config.toml
activation = "squared_relu"
normalize_top_k = false
routed_scale = 5.66
shared_expert_gate = true
lr = 0.00745
batch_tokens = [16384, 32768]
Below are experts of layer 3 (counted from 0) of a mixture-of-experts language model. Rows are named router (the router's row for the expert), up (a neuron's input weights, with its number), down (a neuron's output weights, with its number) and show model dimensions 0-191. Each number is 128 + 24 x the weight over its row's rms, rounded and kept within 0 to 255.
After each expert's rows: a language model's description of what the expert responds to. This comes from a sample of Wikipedia text that the model never trained on.

# expert 29
router [152 142 118 137 109 126 119 105 162 113 154 136 147 130 104  89 112 120 147 100 134 125 150 160 104  98 156 106  92 121 125  97 139 162 114 148 151 165 151 106 130 158 159 155 142 100 153 134 156 110 121 105 163 140 101 102  97 162 144 111 102  96  94 142  96 159 121 100 147 156 140 121  91 101 165 152 154 139 156 137 100 157 112  98 149 110 154 118 156 154 160  98 103 162 148 158 148  94 122 151 159  98 157 154 147 106 143 114 100 155 157 154 102 158 145  97 117 160 156 156 151 140  96 151 160 150  96 151 152  95 108 153 159  98 111 119  95 148 162 130 122 151 120 154 156 136 113 150 151 142 144 102 105 120 123 147 157 141 152 102 138 167  97 162 106 162 157 155  97  96 154 144 144 101  94 160 146 103 158 137 159 142 134 161 108 152 133 133  96 109 141 153]
up1 [ 89  96 134 110 153 123 148 111  83 122 121  94 148 131 121 162 137 105 141 119 127 159 155  63 167 135 111 128 127 146 136 139  71 135 148 160 113 117 118 114 110  95 109 145 155 137 144 145 107 103 130 121  62 136 152 152 132 145 117 114 136 140 107 146  96  93 144  90 121 126 133 141 109 129 108 103 105 124 153 122 153 139 141 166 132 127 119  99 121 139  95 160 136 140 125  99 164 129 105 127 119 164 103 150 129  61 135 141 162 145 102  56 153 158 124 152 149  99 108  80  91 119 144 108 110 119 128 135 150 150 138  89 125 152 167 115 131 110 131 130 120 107 121  95 179 120  99 105  95 132 137 106 140 111 154 122 125 121  94 132  71 133 159 127 129 147 108 130 173 120  97 126 165 129 115  87 145 134 124  97 133 136 116 137  55 144 146 126 174 117 150 146]
down1 [150 162 169  89 108 101 169 132 114 142 169 141  96  88 151 135  96 112 139 167 139 123 123 141 140 122  93 102 143 145 103 101 127 114 128 131 146 141 170 162 127 124 105 121 162 178 169 132 158 141 143 135 142 112 120 149 126 181 125  95 104 147 128 129 117 106 142 107  86 121 131 102 152 146 105 121 114 128 123 110 117 109 135  80 102 105 125 103 181 129 143 161 135 165 121 148 104 152 118 130 142  96 134 101 140 168 120 116 135 158 124 113 137 149  75 102 154 100  86 110 113 148 103  88 148 100 134 123  89 113 151 124  75 146 125 128 127 146 101 127 150 119 143 124 104  68 182 106 145 155 103  87 134 104 141 138 108 121 101 123  94 152 159 146 147 126 115 143 137 172 170  84 135 154 155 135 151 175 132 141 150 122 144 143 112 139 144 127 155 109  78 130]
up2 [125 131 176 118 155 152 138 142 116 137 121 114 108 109 169 123 130 183 145 158 160 121  98 113 146 124 128 118 161 122 150 146 167 134 111 126 113 130 112 137  99 107 165 171 142 140 130 136  91 160 132 151 117 113 149 125 128  68 153 161  97 128 148 129 127 161  93 155 145 151 100 136 134 164 118  98 128 129 138 130 121 107 140 106 155 160 128  92 130 106  86 166 164 101 123 111 122 136 109 122 124 173 137 130  77 160 103 113 157  91 131 154 137 140 123 152 107 145 106 103  84 162 146 110 129 134 131 118  82 130 121 130 141 112 166 139 134 114 129 164 148 119  80 170 128 158  82 133  87 164 158 105 146 143 106 158  95 141 113 182 143 150 130 126 120  72  75 128 125 140 154  96 122 152 104 113 130 132 132  73 130 113 173 116 124 129  95 140 163 157 107 125]
down2 [106 123 122  85 169 142 119 167 126 113 134 130 131 130 129 104 138 144 116 126 156 111 125 118 104 147 165 161 117 132 130 115 131 118 109 153  91 118 136 130 159 118 150 156 171 144 155 147 126 179 109 150 127 155 141 123 135  85 132 183 110 153 159  57 144 103 136 172 119 151 108 149 130 143 110 136  74  89 134 140 124 102 120 114 164 145 132 126 120 118 131 135 136 183  87 200 157 117 138 104 121 144 131 127 142 157 103 130 140 103 152 119 106 107  85 146 137 149 139 120  94  85 148  85 162 130  83 138 102 115 134 131 167  98 161 103 131 134 110 102 149 113 163 138 122 170 122 104 178 128 130 114 138 144 103 147 134  96 115 131  98 113 122 126 125 142 133  68  66 103 111 105 158  90 103 123 133  92 178 131 131 116 119 125 122 102 127 124 125 121 114 124]
up3 [100 158 138 119 127 117 101 148 132 132 144 107 153 101 140 155 174 127  97 121  93 121 139 101 151 164 159 137 126 117 147 119 116 107 140 116 115 119 150 108 128 138  84  77 148 114  69 184  61 160  84  99 113 155 149 160 148 115 150 164 134 166 147 136 142 162 124 150 122 122 120  88 113  91 112 139  97 122  90 117 132 112 105 128 129 136  97 163 140 134 122 143 166 126 124 153 147 126 129 158 137 154 101 126 114 150  78 122 127  89 122 124 120 120 114 139 157 112 129 154 130 121 180 111 110  99 150 137 158 135 134 106 128 172 154 152 151  96 149  94  78 191 181 134 146 131 152 126 134 110 149 161 150 100 108 103  97 121 137 142 106 120 150 113 126 167 106  99 108 118 153 128 171 162 131 113  89 133 107 129 124 158 137 165 146  99 118 115 148 116 136 122]
down3 [127 137  82  74 134 137 141 136 151 103 152  84 151 138 117 104 121 136 177 165  86 125 136 116 117 125 120 128  88 142 136 135 170 102  97 124 140 121 165 137 108 126 115 109 128 142 147 158 119 106 168  99  97 119 164 153 127 105 110 113  95 173 134 144  99 103  78 145 163 131 132 162 166 132  95 138 114 134  96 131 142 149 103 151 134 112 125 139 137 121  98 160 154 109 115 133 101 174 114 132 143 132 141 177 127 139 128 172 111 122 124 140 127 131 129 147 102 169 147 163 135 116  82  96  95 119 134 109 124  97 142 155 169  99  69 106 122 125 145  96 144 120 163 161 131 143 175 110 109 161 122 119 137 135 207  88 119 106 124 104 108 119 126 109 148 136 114 128 135 134 165 116 126 149  91 116 139 118  99 142 112 135 115 150 114  72 144 132 162  96 163 148]
Colons after infobox field names such as "Location:", and content words after articles, such as right, lower, number, example.

# expert 23
router [152 137 113 138 108 126 119 107 163 108 156 141 144 128 103  90 110 115 148 101 129 130 153 159 105  97 157 107  92 120 127  97 142 163 114 148 150 164 153 103 128 158 161 156 145 101 155 135 156 107 117 104 161 142 102 104  95 160 146 110 102  97  96 141  97 158 117 101 151 155 140 120  91 101 164 154 153 134 156 134  99 157 113 100 153 108 151 114 153 155 158  99 103 160 149 159 146  94 123 149 161  98 156 152 148 104 143 115  99 155 156 154 104 157 142  96 115 160 156 156 151 136  96 151 161 149  98 150 151  94 106 153 159  96 110 122  95 147 163 133 125 151 119 150 153 135 111 150 153 142 145 105 104 120 122 148 155 144 151 102 138 162  97 160 106 162 158 154  97  95 155 145 145 102  94 157 148 102 160 138 158 139 133 159 108 152 135 133  99 109 143 156]
up2 [104 142 125 103 125  92 111 141 137 162  94  98 159 111 165 126  90 112 120 156 107 107 121  96 131 173  98 152 114 125 172 126 118  96 131 107 133 138 124 168 109 100  96 171  97 135 120 152  83 100 150 133 125 153 153 138 112 112  93 109 170 106 106  73 194 148 159  96 146 136 126 157 105 121 133 145 125 123 100 123 138  80 157 108 159 111 145 139 152 128 153 158 142 125 128 127 152 112 138 153 122 102  85  98 118 148 139 101 125 140 141 119 154 100 136 135 132 120 141  93 113 115 178 125 125  76 133 160 128 171 140 119 152 140 167 100 114 102 113 135 111 111 103 107 123 143 130 146 134 113 128 133 119 181 131 119 124 165 102 161  95 123 152  99 136 148  96 108 167 120 122 120 144 124 136  98 112 124  81 112 114 155 139  92 157  88 120 124 169  98 187 137]
down2 [126 151 133 129 122 132  99 124 148 157 128  86  93 138 136 135 143 152 148 134 100 119 109 144 122 137 147 143 153 167  88 167 160 151 101 195 133 150 151 160 119 128 146 135 123 124 149 105 111 114 144 122 154 143 176 149 116  83 112  79 166 124 133 144  93 126 114  83 117 106 128 133 123  93  97 118 160 137 152 140 150 127 136 133 135 100 110 129 160 144 151 127 112  99 162 147 108 119 165 108 123 138 144 130 166 151 128 115 136 128 100 155 123 130 138  97 142  92 138 170 110 108 167 139 187 124 137 115 147 102  87 121 120  90 118 114 156 136 151 131  99 109 140 135  88  99 130 132 119 158 159 101 145 146 115 140 122 127 140 142 107  75 142 173 156 160 110 178 118 112 184 118  89 135 105 111 117 112 167 114 133 116 150 133  67 143 153 103  85 137 100 182]
up3 [153 153 140 153 119 106 102 118 120 137 130 114 145 118 146 174 184 123 114 118 113 117 124 103 108 113 126 140 160 163 194 159 104 131 132 109 114 119 112 157  99 117 124 159 119 144 121 113 123 105 176 163 118  91 146 118 158 126 124 130 154 161 139  69 156  94  81 210 134 116 164 153 118 124 153 129  95 138 141  89 150 156 146 173 120 157  85 119 130 128 137 123  95 135 118 141 121 120 141 131 150 142 104 138 162 157  88 159 129 100 120 112 134  85 113 113 104 120 138 107 126 179 164 133 110 144 141 113 153 154 118 133 100 118 126 156 147  95 102 148 128 149  68 155 117 186 123 143 142 147 114 129 150 111 109  80 116 110  84 131 113 144 113 112 136 127 122 118 139 135 118 152 141 132 143  90 109 175 109 128  82 136 105 144 129 134 123 165  91 113 118 107]
down3 [113 105 140 109 142  75 170 143 141 166 141 124  77 141 106 145 155 143 120 111 177 100 110 140 106 131  99 106 131 146 110 188 170 114 125 153 137 101 106 111 127 129 117 109 134 114 135 135 137 107 108 140 150 148 105 111 138 159 134 147 127 129 173 143 154 137 220 102 132 101  99 119 164 114 159 136  73 121  97 131 122 147 110 149 156 100  93 141 110 157 166  99 156 101 129 101 108 131 145 145  90  71  92 166 132 141 139 118 136 127 165 159 103 122 107 156 141 113 136 130 166 126 139  91 136 115 121 114 127 113 150 155 125 122  82 111 106 122 156 162 145 139 130 160 144 145 105 144 136 158 144 123 128 132 174 162 147  87 136 120 108 151 114 131 122 161 164 114 147 116 121 140 111  95 158 167 149  98 124 101 117 138  96 128 111 131 124 119 136 104 119 184]
up4 [135 146 111 127 166 106 147 156 120 153 104  99 153 129 166 139 141 127 110 135 122 101 123 116 163 112 108 133 122 156 145 161 113 160 170  97 124 131  99  98 111 113 122 116 127 121 111 149 111 130 134 120 135  91 133 148 134 117 113 133 180 101 125 171 161  95 140 162  97  98  89 140 142 120 148 144 124 129 106 114 157  86 123 105 153 145  74 122  81  98 130 141 101 173  91  86 138 143 124 139  90 150  89 112 130  92 136 139 133 111  95 105 143 126  94 115  94 144 128 160 142 108 184 111 114 120 166  97 108 157 132  99 167 153 167 133 181  93 117 143 167 137 103 114 159 123 119  87 112 177 137 117 137 118  89 118 133 130 118 139  86  90 133 120  82 103 107 148 133 125 117  89 134 134 126  97 134 178 152 149 105 111 160 120 131 106 115 101 137 163 157 112]
down4 [133 112  89 112 116 164 124 134 122  95 120 126 130 170 141 128 139  79 129 141  99 116 113 126 146 147 159 143 128 120 138 140 121 131 152 152 125 140 114 142 161 101 132 132 117 126 160 116 112 145 173 108 151 108  81 139  98 107 102 114 167 105 119 129 115 167 114 132 117 115 131 165 133  80 154 174 128 143 109 114 145 191 114 154 164  94 108 106 100 116  77 158  62 144 135 162  99 119  83 138 149 113 178 124 121 122 102 149  96 156 130 151 126 114 154 143 151  85 107  88 162  88 151 156 118 136 142 110 146 115 148 128 137  96 115 158 168 135 120 114 145 136 102 160 137 124 148 166 105 109 137 149 171 121 145 146 136 136 124 124 143 157 186 104 162 176 146 102 110 174 109 133 133  98  85 102 110 107 140 126 157 136  92 142 120 131 144 108 104 138 120 152]
The article a, numbers like 14, and word-initial pieces such as pre, dis, para, and By opening sections, such as "By the time".

# expert 2
router [151 140 114 137 109 128 119 106 163 109 153 141 145 128 102  91 112 115 152 103 133 127 149 159 104  97 154 107  91 120 126  98 141 161 118 148 152 165 151 104 124 162 163 155 142 100 153 133 156 108 117 102 161 139 101 103  99 161 144 109 104  97  95 145 100 157 119 100 151 154 140 117  93  97 163 159 153 138 155 136  99 157 113  99 152 108 153 118 155 156 158  96 103 162 146 158 146  95 123 153 159  98 157 153 146 106 146 113  99 153 156 154  99 159 144  99 114 157 158 156 151 137  96 151 159 150  98 147 149  93 105 152 158  99 115 120  95 147 163 135 127 150 122 154 153 139 111 151 151 144 145 105 104 121 123 148 156 144 152 102 138 166  97 161 106 163 155 155  96  95 153 147 146 100  95 158 147 102 158 138 159 142 132 159 108 152 133 132  96 110 140 154]
up5 [129 105 116 120  91 109  83 146  63 174 118 137 117 149 135 132 129 149  92 137 177 108 106 139 116 163 121 165 106 149 170 128 142 133 127 154  99  86  99 139 115  91 130 158 124 117 114 108 126 129 175 124 148 131 137 156 134 126 148 157 143 111 121  89 149  86 124 129 100 128 127 101 168 130 118 114 105 127 142 135 143 116 127 153 132 142 111 141 118 150 109 109 140 127 146 105 104 117 173 148 140 112  97 105 163 116 127 102 137  77 109 122 173 124 168 117 182 125 105 106  98 119 147 135 105  81 139  94  70 166 144 126 130 129 124  99 134  88 105 147 149  93 143  96  92 139 129  75 130 150 121  85 157 119 114 114  86 134 100 119  71 110 135 140 131 115 138 119 109 115 106 114 134 145 186 126  94 141 122 136 119  99 153 100 139 120  80 140 149 153 159 154]
down5 [ 64 108 151 112 114 112 147 112 176 158 122 143  96 135 105 121 100 134 136 124 181 122 124  84 130 135 122 140 145 128 135 126 166 152  94 148 141 110 110 159 172 130 122 165 139 138 164 169 136  95 165 113 160 127  96 138  92 123 100 106  92 139  85 144 101 136 132 118 131 134 103 126 100 100 110 118 121 140 155 134 158  75 100 101 126 136 145 136 143 128 136 143 134 102 139 146 181 157 105 124 138 132 132  75 158 149 107 121 130 143 133 126 134 126 119 129 104 138 127 170 118 144 153 113 162 104 144 143 139  89 128  84 127 135 116 102 121  88 100 100 149  79 109 134 161 139 150 105 144 108 115 129  72 154 119 119  91  60 147  78 124 143 135 116 143 108 154 140 102 107 155 150 111 122 151 138 156 120 124 118  89 138 121 160 163 108 190 135 160 119 127 155]
up6 [144 131 155  76 137 123 122 139 143 159 109 127  89 167 133 181 174  95 106 165 122 121  99  88 145 126  90 108 140  96 146 112  92  82 156 123 103 110  76 126 140 104 152 118 134 117 125 155  87 116 168 130 104 113 139 172 135 139 136 127 122 121  78 130 141 128 103 127 147 114 141  91 108 168  86 115 182 117  97 128 170 123 167 113 135 128 119 107 166 134 119 124 150  93 150 128 119 137 128  99 124 114 126 111 142 163 113 159 135 111 118 138 136 117 164 140 143 121 128 132 132  94 147 127 121 112 177 177 114 140 157 110 110 142 175 115 112 115 142  94 123 141 142 126 110 110 147 148 142 124 117 120 161 139 109 130 101 103 113 153 153 157 179  82 170 134 114 105 121 119 135  89 155 155 114  97  92 113 134 150 133 150 122 147 145 111 183 156 117  90  82 148]
down6 [130 136 138 131  96  72 122 130 118 120 114 156 152 150 148 136 118 179 102 151 131 153 145 148 139 169 150 126 126 131 139 126 113 129 142 131 139 104 140 173 128 124  97 119 141 116 111 115 146 162 146 138 136 153 117 138 172 101  84 121  64 130 111 110 101 100 136 142  92 151 124 143 122 164 139 116  85 148 144 159  94 166  98 127 108 145 145 106 105 156 151 135  95 141 142 165 111  80 105 138 130 149 164 117 145 173 153 134 142 150 156 129  78 139 197  85 116 132  96 115 110 153 126 138 114 151 118 132 183 144 141 105 102 141 103 174 120 173 142 120 123 147 135 133  86 113 103 111 117  95 141 134 154 121  72 177 177 170 118 128 138  99 100 152 118 137 100 115 103 128 100 131 169 125 107 128 148 147 140 126 159 119 119 142 149 132 144 118 137 149 168 106]
up7 [124  86 147 167 161 116 152 152 119 146 152 115 100 127 165 180 138 133  85 149  97  99 116 130 182 173  91 117 159  82 146 149 126 162 101 114 132 117 116 142  93 108 124 135 101  94 115 135 151 114 106 148 124 118 124 154 163 147 124 156 150  98 146  91 146 126 146 177 102  99 100 185 138 122 154 122 132 133 110 139 123  78  94 161 135 151 134 103 126 131 113 157 152 136 169 106  88  99 133 125  85 142 103 151 109 145 118 151 135 138 128 104 139 117 145 129 153  97 162 114 118 107 149 117 126 111 111 160  93 108 139 114 117 114 142 112 121 148 118 106 116 148 144 139 128 154 109 124 127 137 128 128 155 161 142  95 106 111 122 175 163 150 165  94 140 143  66 127 149 154 130 176 171  92 158 128  65 126 103 113 104 111 119 110 163 127 137 129 104 109 129 120]
down7 [132 101 143 113  83 172 104 125 159  81 130 134 181 150 109 115  91 138 107  90 135 139 166 128 102 140 146 103 130 108 111 109 141  90 165 129 172 166 138 164 151 124 160 141 156 149 118 121 104 111 140 153 130 166 116  87 129 122  90  92 141 152 147 149 124  93  99 154 147 115  98 100 185 143 139 146  90 122 107 142 142 136 134 139 132 134 147 135 127 131 120 108 149 143  87 164 135 174 104 155 107 129 119 125 154  89 103  98 154 110 101 110 117  87 147  98  92 125 135 139 131 143  77 152 130 102 110 112 129 139 128 127 177 132 127  79 169 143 114  89 164 134  75 130 153 111 134 128  68 121 120 108 125 141 116 126 103  96 172 148 107 117 129 152 115 122 111 107 143 151 151  86 141  89 111 133  98 164 128 108 130 130 160 116 114 146 105 152 114 150 135 125]
Content nouns and name pieces after the or at in factual text, such as Bronze medal, South, History, "at that time".

# expert 18
router [150 134 110 136 108 129 116 104 163 108 155 142 142 130 103  92 108 114 151 101 129 124 152 159 105  98 159 106  94 119 127  97 140 161 119 149 151 166 152 105 122 158 161 155 145 100 156 135 158 107 118 103 161 141 101 104  99 161 142 111 103  97  96 142  97 157 116 102 150 156 142 118  93 101 162 156 155 132 157 135  98 157 111  99 151 107 151 121 156 154 159  99 101 161 149 157 146  96 122 152 160  98 157 152 147 104 145 113 100 153 156 154 102 158 141 100 115 159 157 155 152 139  97 153 161 151  98 150 153  95 105 153 159  98 111 122  94 148 163 132 125 150 120 151 153 138 110 151 153 141 144 107 103 121 124 149 157 142 154  99 139 165  96 160 105 161 156 156  99  97 155 145 145 101  95 157 148 103 158 139 157 143 132 159 106 152 134 131  99 109 142 156]
up2 [136 153 142 139 112 161 156 118 119 179 123 108 176 117 119 144 132 134 152 110 147 165 132 114 169  89  96 121 136 123 122 128 158 144 150 111 131 126 111 158 125 135 105 158  93 103 144 127 124 162 132 129 127 130 137 106 165  77 134  87 160 112 150  97 144 124 152 106 111 128 137 170 110 100 130 139 160 112 125 179 142 115 157 119 119 181 116 123  72 147  71 144  82 117 129 113 127 145 173 118 152 174 109 123 157 113  97 153 144 153 114 113 112 148 134 116 135 108 144 107  87 102 169 130 142 107 172 161 137  93 137  98 135 163 110 125 130 116 134  96 165 114 124 128 159 122  83 150  80 121 123 133 172 110 157 103 134 109 100 123 117  95 118 111 110 155  91  86 150 152  91 134 104 148 118 143 142 138 117 148 101  72 111 129 167 110 141 126 157 120 106 141]
down2 [ 79 187  99 107 133 140 139 153 125  88 174 195 119 130 110 113 133 133 100  95 127 147 112  99 139 137 163  99 131 117 133 113 130 133 165 122 153 137 138 122  97 137 104 155 104 107  94 131 132 112  86 125 108 136 124  87 152 152 134  87 121 103 138 129 122 137 158 123 129  89 155 125 118 118  84 157 142  84 127 120 101 127 137 152 139 157 125 164 147 151 126 103 155 111 173 134 126 160 124 176 117 137 143 146 114 165 132 136 124 127 120 120 119 132 125 147 139  95 129 138 102 135 114 115 167 146  83 107 174 154 143 157  82 127 106 153  93 110 180 117 154 136  84 106 126 187 111 108 121 128 137 152  98 133 123 100 140 146 166  80 160 136 154 129 106 145 117 165  77 137 124 165 131 141 112 106 121  66 137 130  97 104 138 125 112 123 110 119 157 131 161 146]
up3 [150 143 169 124 125 151 126 150 147 171 127 115 146 107 128 118 125 116 147  96 152 144 138 132 116 154 116 180 146 109 148 152 124 123 108 144 157  96  96 136 126  91 117 130 119 132 133 171  80 128 122 115 127 112 130 152 152 107  95 155 129 170 100 127 128 115 111 149 119 144 130 142 143 145 139  97 132 138 100 119 155 137 154 132  86 126 158 132 129  78 128 149 121 118 151 126  98 105 111 136 100 115 118 149 112  97  78 142 155  68  81 132 159  64 127 159 137  69 109 141  70 154 125 129 105 171 135  98 118 149 120 133 120 148 141 113 112 108 128 129 129 109 161 110  84 149 112 104 128  99 133 159 143 107 138 105 130 114 134 156 139 129 138 129 191 119 135 110 159 163 163 144 106 107  59 128 124  98  91 155 100 116  87 142 124 131 126 141  89  78 104  94]
down3 [138 102  96 171 150 141 140 130 166 131 134 139 167 133 144 131 140 190 139 141 145 126 140 129 154  88 139 125 160 137  78 120 123 124 127 150 115 126  89  89 115 126 101 113 129  84 145 151 105 185 131 150 152 130 112 141 120 147  96 136 125 141 147 165 125 100 129  75  95 128 104 127 115 134 145  83 120 111 150 133  72 138 133 155 116 113 118 167 129 106 155 116 144 127 110 135 132 100 136  93  86 128 178 165 134 156 129 126 159 138 132  93 160 156 143 122 172 168 116 180 119 118 157 100 124 108 129 142 118 115 126 120 161 126 122 136 151 131  96 121 142 134  87 110 156  85 105 124 114 134 130 166 132  89 152 144 106 151 119 109 122 101  92  86 114 164 160 106 119 114 122 108 107 113  80 169 134 131 110 128 102 161 134 128  94  90 109 137 177 167 128  85]
up4 [ 86 195  93  99 117 131 126 142 150 132 157 103 164 100 172 153 112 137 148  97 176 128 139  97 188 135  93 155 119 149 143 124 145 139 123 113 144 156  83 148 102 116 136 138 141 146 122  94 105 103 117 129  95  80 147 140 143  95 124 140 173 154 118 103 129 122 122 139 112 145 128 130 127 127 117 118  89  79 147 102 116 106 133 149 106 130 182 108 115 131 118 149 115 129 142 135 152 143 110 134 142 161 103 102 117 101 147  85 150 139 117 114 143 115 186 164 105  90 175 175 121 169 138 115 114 106  90 111  92 142 131  94  93 177 115 134 100 124 158 141 121 134 115 105 150 118 129 135 135 161 147  69 116 141 113 136 115 130 100 128 112 104 141 134 137  89 139 104 128 116 159 108 131  85 103  89 130  96  82 123 111 110 148 133 145  90 123 142 110 119 129 126]
down4 [160 119 135 135 130 149 127 142 144 124 118 139 115 141 147  88 101 143 179 102 132 120 121 127 132 120 191  98  73 138 165 119 143  85 134 103 132 103 139 111 141 165 136 188 123 123  96 132 111 100 158 158 122 125 119 117 133 175 150 101 149 124 107 141 120 118 150 103 169 173 121  96 122  98 160 159  87 107 159 144  49 127 134 167  92 156 155 162 151 146 158 168 164 143 140 119 129 137  89 131 153 109 139 134 137 125 120 166 119 138 156  99 108 103 124 164 153 124 163  99 100 153 125 121 135 120 145  99 133 153 124  69 129 108 173 105 120 134 145 135 131 122 107 132 138 138 155 118 134 151 104 138 145 140 151  80 120 136 127 132 131 133 110  89 116 107 171 146 138 145 129 120 147 162 103 121 140  69 168 130  95 137 154 145 105 106 118 111 134 106 155 115]
Dashes opening infobox-style list lines, "of" after nouns ("practice of", "construction of") and commas separating names in lists.

# expert 25
router [151 132 111 136 110 128 116 104 162 108 155 141 141 131 103  91 108 114 148 101 129 127 151 158 104  97 157 105  93 119 127  98 142 160 119 149 151 165 152 105 125 158 160 156 144 101 156 136 158 106 117 104 160 142 102 103  98 159 144 109 102  97  95 143  98 158 116 100 149 155 141 119  91 100 162 155 154 132 158 133  98 157 110 100 152 108 151 120 156 155 158 100 102 160 148 158 146  97 121 152 159  98 156 153 149 104 146 114 100 153 156 154 102 158 141 100 115 159 156 155 153 140  97 153 161 151  98 149 155  95 107 152 159  96 110 121  94 149 162 134 126 150 120 149 155 137 109 152 152 141 145 107 103 120 122 150 156 143 154 100 140 164  97 161 106 161 156 156  99  96 154 145 146 101  96 158 148 104 158 140 158 144 132 158 107 153 134 131  98 109 142 156]
up0 [108 108 149 106 138 135 126 116 125 128  91 114 124 167 123 131 129 135 126 108 114 135 118 104 106 179  87 131 136 140 120 156 136 109 128 119 110 117  92 120 153  92 106 179 172 114  76 121 124  96 146 121 107 122 138 158 130  97 180 136 127 116 149 148  90 118 143 107 108 110 135 150 172  99 125  89 131 106 117 189 153 117 154 112 134 153 131 138 100 157 107 135 124 118 116 143 151  98 104 110 146 150 138 142 122 137 102 110 104 153 118 113 114 107 171 119  92  97 113 156 110  81 155 106 106 105 122 144 116 177 129  98 138 129 148 105 142 137 149 123 147 175 161  94  66 120 119 118 102 119 149 130 133 174 145 157 107 142 122 118 132  94 142 124 143 130 124 140 179 174 129  99 145 121 105 108 106 149  85 140  91 120  96 113 155  95 136  56 104 161  87 114]
down0 [130 151 125 112 129 124  99  86 142 117 117 131 153 140 103 118  89 123  98 146 106 148 161 174 107 115 149 162  84 132 177 115  95 126 140 106 143 112 119  83 160 123 149  94 144 123 126  86 136 110  84 101 120 168 147 166  80  98 140 121 127 155 117 146 151 168 154 126 134  96 179 126 109 122  92 132 145 137 123 127 141 156 138 146 141 132 154 112 182 186 154 140 129 139 132 107 147 137 145 126  89 122 141 161 110 119 102 138 156 107 172 120 148 142 118 142  96 122 148 171 145 148 105 139 153 153 141 171 170 135 138 160 110 156 153 128 129 120 113 153 135 105 148 130 173  96 143 140  81 118 128 149 137 137 152 118 109 151 121 111 165 117 156 147 118 149 121 103 127 105  80 151 134 166 180 119 168 103 157 112 150 137 115 105 103 132 164 169 111 151 120 149]
up1 [ 81 122 125 110 125 123 114 110  86 162 117 150 114 115 177 154 110 103 122 121 134 132 131 121 178 104  92 143 135 164 129 133 120 109 105 122 117  93 108  83 109 157 132  77 110 181 120 134 109 142  83 130 122 154 128 131 144 121 123 134 152 143 132 150 113 133 159 121 131 109 161 139 135 158  74 122 126 136 154 161 124 146 120 137  99 104 147 123 115 155 134 161 112 123 136 130 117 130 102  91  98 190 106 131 146 165 122 114 116 158 160 104 161 129  98 128 117 107  83 130 123  85 117 153  85  95 134 118 146 121 161  73  85 109 105  72 142 141 116 125 155 109 121 108 122 122 115 165 108 116 106  89 120 134 141 146  91  94 142 117 108 177 167 113 141 119  99 124 133 168 129 132 169 148 125 145 145 131 113  99 123 126  87 127 120 153 105 177 176 151  87 103]
down1 [ 85 120 133 126  90 125 117 109 111 109 155 149 145 168 137 144  67  96 142 146 125 144 115 125 105 136 124 149 140 142 179 143 102 148  99 136  97 127 143 102 156 121 114 120 101 148 141 151 117  61 149 143 174 158 168  83 121 164  95 143 134 137  83 100 128  84 107 101 105 128  87 106 166 181 139 131 113  83 113 124 105 118 119 115 148 152 124 157 141 158 121 140 180 107 122 167 148 129 132 123 128 132 131 130 131  84 127 137 143 126 163 130 102 110 109 159 144 102 156 109 145 117 109 119 139 119 144 136 115 183  97 155 140 124 114 166  91 147 147 101 137 127 124 118 103 127 134 149 168 105  91 154  73 154 101 148 128 141 109 116 133 128 109 144 115 157 136 155 114 102 129 152 143 128 139 128 139 155 164 185 109 137 155 161 103  88 160 123 126  99 147 102]
up2 [161 150 138 121 119 105 102 143 123 116 131 121 138 116 151 113 128 145  91 117 164 145  88  82 155 191 102 117  81 108 120 153  63 113 116 124 130 135 147 115 115 138 125 147 160 131 127 168 127 112  80 167 129 118 149 134 145 124  89 125 138 131 165 133 125  98 164 145 110 128 176 139 173 150  78 141 115 148 113 108  95 136 119 157 121 160  90 140 116 152 115 134 154 126 148 118 136 104 109 153 151 145 118 145 123 158 145 124 141 143 120 115 188  84 122 114 124 110 139 122 176 122 131 117 106 144 121 107  95 135 135 121  78 128 140 133  96 109 115 100 139 100  90  80 128 161 168 125 162 156 118 149 138 126 134 127 126 100  86 147 119 120 124  82 105 153 123  94 124 133 107 122 164 134 102 163 139 163 107 111 127 110 108 185 129  70 149 107 137 171 132 101]
down2 [133 108 133 136 126 119 155 113 130 161 106 121 148 120 182 100 146 119 107 164 129 198 119 133 104 110 118 135 160 137 154 174 132 127 141 149 135 108 138 119 145 121 126 128 136 139 116 122  84  97 147  53 116 127 122 137 130 115 122 119 130 138 124 145 114 204 111 135 175 135 148 133 136 135 105 200 141 144 114 101 114  93 111  91 102  86 154  87 106 122 164 107 106 141 152  60 122 129 113 154 140  93 134 104  94 178 150  79 119 127 148 150 143 125 154 126 124 184 144 114 117 111 128 144 151 121 125 130 115 149 129 153 141 123 162 129 130  95  82 113 150 146 116 153 137 122 120 135 131 149 164 125 172 132 137 109 144 125 108 150  84 130 126 139 141 124 145 107  84 135 127 113 137 140 131 129 112  96 146 106 103 164 102  94 161  80 115 125  96 118 165 141]
Capital letters, proper-name starts and years in citations and lists, such as Kaufman, GO, M, H, 2008, Carolina.